Weights of a small mixture-of-experts language model, trained from scratch on English Wikipedia.
Size: 12 layers, width 256, vocabulary 2048, 32.8M parameters.
Experts: 160 squared ReLU neurons an expert, 2 picks a token, a sigmoid router, a shared expert of 128 neurons.
Training: 410M tokens, 6249 steps.
Below are experts of layer 6 (counted from 0) of a mixture-of-experts language model. Rows are named up (a neuron's input weights, with its number), down (a neuron's output weights, with its number) and show model dimensions 0-255. Each number is 128 + 24 x the weight over its row's rms, rounded and kept within 0 to 255. Numbers have three digits each.
Before each expert's rows: "comes after" lists some tokens at least twice as common just before its tokens as in all text; "comes before" lists some tokens at least twice as common just after its tokens as in all text. This comes from a sample of Wikipedia text that the model never trained on. Tokens count by the router's weight.

# expert 0
comes after: "s", "ed", "ation", "ment", "er", "es"
comes before: " the", " 19", " and", " a", " which", " but"
up0:176123099171115136119099120117120128128177119129142125124152142076194124140169132134146129091119127081105154149151108154107100162115133130132128153118127114060136134119107125143144116136111161149156161150100107139144124111163135113145105157076098133161078121138136089150159099128134116086132137126156091114159135119105145129165119105109169151104109135131139104107099122111151137086107128089129101133133134117088164117137117055138197110109157146139216119142142124116112142132171115132145160099128110117158183163140094116118131120146102140099097146162134152139149143172151103122141141109158124125169125122128106126122134128123174119153093153103140163120135116104130120134124099119111106126130084119117101101166142150118114151089119152107131112098137131136157131123097083
down0:106160187136149109121119127124172156132158112154080063139134097190126101166118156106113137183117111146125112153116140120157182109091158165101118107176142137144133100122136096151149153109134135134120116122112155101125164154111131091125128124124144141143150130160106132146129103099121121143114147114118144137135097101101127143117077117166115159111136142107151133163154125089151116124108114121112125135148148122153118090100151152100160091084117143112128121105127145127117113134127109122063120120112134121157094125092130168123128133113132127124109105159180076110137108072096133153117135152131085118097127087111134149144123118146116086077091118120171143157140112152154135134118151176132082157091154135099114118144118137146129119185170141127169143150148122143124097158087114
up1:157154133152118117182115166133133119124146114158124111141126074106171136136142131107083128136167096120183164132095131143167157118131083099111132147099091105104109162113130105145116137109095134145095122097161061142114137123123132119136098135113102129177104170170115070064128127119153119114117117096133153114167128141163121099133114120128152141137134162131139163150097139055119111118116136130142156093109148119116192082146123075132143155112125139183132158127120102118149157141134102139112146117126145065144136131113082131134135160087173101152106104121130159128113116139146147129118110122136119130157119129137144099149163117103138138147117107125145104170111144116126132097051132150124135123105119093144142123142131128093152135131152139136173109128154150143135119124117086
down1:120128145144092152143118151158150103127132137150115155119141162147096098121093126146130140107124090095127174110132112115135134111152158098130122113110125162112142138119146085123165155120103129141116122110141125161164160093129125117149098110154102117130077110160160110110081144133124135125178108106163123108134116081134136107091198150146140125137137130128127104115150137109143107129111140097142113132174134101161125127136167127068121149121132095166101108169101150102158174134132107147119131106094113127154103092141126147162093149105112101116104065109097090128087143116165129169151147155111115110107078099169111111158167136119131151106096149109129158128129101149148156128122131160120133202081086171110120157179100136109124112125154120170136111126137138121123141132122082

# expert 29
comes after: " |", ";", "|", "–", ":", " 1"
comes before: " |", ";", ".", "–", ",", "–1"
up1:156128129102134155136097125127151095135150174163098125122184126130136129118095114127134092091103109089151175129116107132146106151072104118113150082083129135130131102150136118172163141116097145127149155142141110150130123116108127136123149156137135159125115169125129156139090147124161103115153156146165146147137123115146126122131107129092126106167177096136147120104084078150130117095114097104089165141144090154107148159107145097119112110088125124150107135135126138131082165130112168128128141086169140150098121142141153155116131107138140120171161072123131182163118084107125103108121114194119125128101160111173110152091124087150092127124140120131071134123159156121150133165140133146130085130119133113131106126121163091108138122104132127125169110115117125137128127152071174
down1:129146129115122116151160154141127121120103142122119112156096134130165087130095152148106115160103064185147180146117109098142127098166119120121126108159101137111133105161120156150132069122132136135124097104144143136144153119123122163147134122120145159120123131135166134118137110158117157130092146144132122087114148135131129187144122152145156164116127146102086163128134140160132102129139095102165062178097094096093147119112107121118125139122124130166110143121122123133061112157161125084121077122177115168131120151143141148152150132088106103122119144133126115115107074141120087139164098186089140101134149146113133142123119131097124169112119170104105118145110138132142155098125110110141087113079138128152102126133138113181137118095143189132124102130123087163141122157111117
up2:151135106114142139158137127090128130131103127136098165161169124119138106103135104114107130138139134094157149109104143093131172098121147146150105133115108099159154125127117125112079139092097125101125139116136132151114094153118128126160160096163111144180102122144131116134111123116118097191163130164089143152116110135175143107127125132153112205127124101111121087140142136091152105114133148123106100168069130111139166131132140130078086123133130116153150105111111144144106157134131131130144096137140164134100133113139101146143145117113136089145111128164150104088126148147137068128144186116158137145131180101081074134152109141114131107082129130153057092107170133117138108154106152167133113130098114121124142127135122142152083160114104124118145159131148160101180159131142119
down2:116126149120152135096129133166142133132183125113108104116103131174129141120129122067103115088160106095107090122112094156159124145114139138152124125092118168127162115136161191163116140142123115126143094158128082161115136142166112187154145132152112149138136134129118130139115168136122132106126114184126101134139132117106130146139104114134133125135103124079162144112152138147136133072141137147111131118119106184148145135084117123096090094069090139154104104117148106125170106153141151102119154098125171153123127144116077117087122130160156091132137104146091105135126117112148167178113130102175127175096130136105125142121149149154124154103123169134108116128118139084143149171121159114154100172134095147116104190107143097119113111107125111117123142086133128095103128107110127

# expert 25
comes after: "\n", " |", ".", ")", "==", "==="
comes before: "|", "-", "\n", "==", "The", "==="
up0:099129096119139142096136159066120150116107123131124101124139096132123156106121105101132129143142106128122147123136117108111126140135131157137143110145106093143130123181093105143140106110116115124136155121086096055094084126137128175096127116162146123102100146093136136149104112087132068152141117105107128096147114134112149159150107104145117130183152127132137099143129096164112127121120146140096083153150157091197175106154110118152153133152132129167109115092143139113160123157117166093138127138105146091150171133123133129112124137169135136132155126122141119128156149111141110122100108121178163121106140066139140148106117141155123196105131169101155150139136122156126091131124123154129118139127141111114156095100152169126160135135172060139127146163112110106161132097169104
down0:145119109139113140119164078118139158155122093097107122124126117107112153114123134146098114128149104173121083126168154139134066109167138142141086139177134151125084162166145121130096120099087093082141134111094134108130092155102162123168118123114139130102112097173117114133156101137156154092110087141126153112109136141121131087119142131093143141119096084162109134149102118092145121145155099127146102120115084130148116181126154165147158118131112132123150162151157135155128081131097161091155142121097159133136166112124108151125116171113150111114178201089116113102181101165130112134136128097150164146122160137124136116125166164131097159135133116092102146107108123131118139107165104125145091136104116127126131136122128106133128153156153130116087133155143084131124119170113119
up1:169156147130128155115144137131127144124122133141091096150112114123125153127155119113135117133154150202146110090119132110145123124123117143122160125131156126147120150101115115105153094139190115151104158116175109147114119104152109124118131107040132086166120112115140054148113113101119107124114121083130114109151154094174154129135095142112120146141132147150101148152138111155149121139128168110125168139142121133080111110129092145090085181128122160093130099112116135120140146117119129099147094179131150139124138136136152121106079133111101113087078121128118085151150114114136097116118204160138100117150124132116136127184118144110165111138137140149125122125089145131130135115113097141108133170169117162122144086073129117103141185145103103136119103159135136107154144113157128
down1:122173133148107089166133141112131179166159119114135135144128117133122151120124114108068162162125160141095116115101146160136124132101083089178112167108116098094123104109124134125095146087148136148110108120135100133089107092125137129130086145170158162136126129120158147157123117127165128112115085108122080114099189161125147154118137170126087114111147105085139125126081178094138157103149125180159128134161114156134128146141138131139096132113151149126129109154112097133113133131164113125085130143093108149099136118158097110106120131126101114175122124101109139100182123144143143116112077152187137143112144147118153148151115144113121125135097161154120174140088128160096140150141124114151090141158105103108118101110123132139148146122127102173112101162113138114137122134085170

# expert 20
comes after: "\n", "|", ")", "%", " S", "1"
comes before: " |", "\n", ":", " 1", " 2", " 3"
up1:131132139130129116131101148152123199126146115143149075132138143122144141150129154112089142147124163106102135111153101178133137143143157151093133100103141126138086089150112122167108146143123113106106128100145114153108119146081135107154120098113158151135117155103132108100116117130105122111120154130134167129153138220105185126132109126173144134107102141121138097128096121083139129141133107157157146151135109102130132098086164154117144106152173120150142172121115128132159110129114120125154112112127128069089091136146140098123156135115113133132116080104098139108111145168111143156142115123129095120109177137177101112140147152133132186121112086147143118085089113117144173072160134129078117127114109138101108157114116149133131131112136116107138084172146156117082105100098131
down1:129091146132116138123139127151179100129147152145122072128129115150106163137161153136105122126096157150134112090127107094133159093156101100129160192084124137107063145126117123127127189164119092079119122123153103167131116153132116118178142104145135131119161157133151139117148135127146128159115141104067127108097127157120088107104134163107151119089106118094116149145138097139124138136144138139107156117078126103127123143126128108124166133135137120134131109112112168121158125112131127130100094144162116094144105110119142155131156163155151124103107127162112152111115157090085161126086132138118145113116102141136131142149111110132092159090113119094090140100122131150136173126147136112155196149120157067114171136118154129137168076135187117101144114120142138143104158096124116
up2:099110154126163166146115144129145105095126096133137111125176070147138115113139189138138119124108137109157158114132145115115116100088169094136132092129119134108144140162120152115158136148124177154146141160104118117112132135131161100115137128110122107169105153124102093114135139128131112070142114143120092139150155132077134125104137164123085120150156114139110106138144150080142119119135109126086153114172123153113124130114138115099131123099143103136085121135101073142133116162138152160139088110141135117137124133132123146164137116099146095146112145127141152148123111138146101080094143105148143144106123131113121105092144128090158149129113147155117147196133106151155164112103169158150127196099150153174072084094103133105132134177079136121134173151102126080096147127118116
down2:166102158122130129137117109140125151097088116095143149105168090088156127139091157153117154159118125123152150137114101132117129105144131131130112086153126154109127114098111118134133164117162171177081131082095141120115100167121116113168104130124108135091131160110154129105127161133148134117111107137128147170128176139151107125128167143144137139119129153124129152136139153181111116112117106160159089148112138151157130140130167143146125122122105148099156137138124087129115103133078126114128111156156151150098138100145112096125089126152113138152142132078108093144107108126147115085077151137167115143149126115075110146130148147122135192129089104163091154161129141121104157102126091098152081127108127111117113120191125131116167163151097147131131170167095059134129104097130121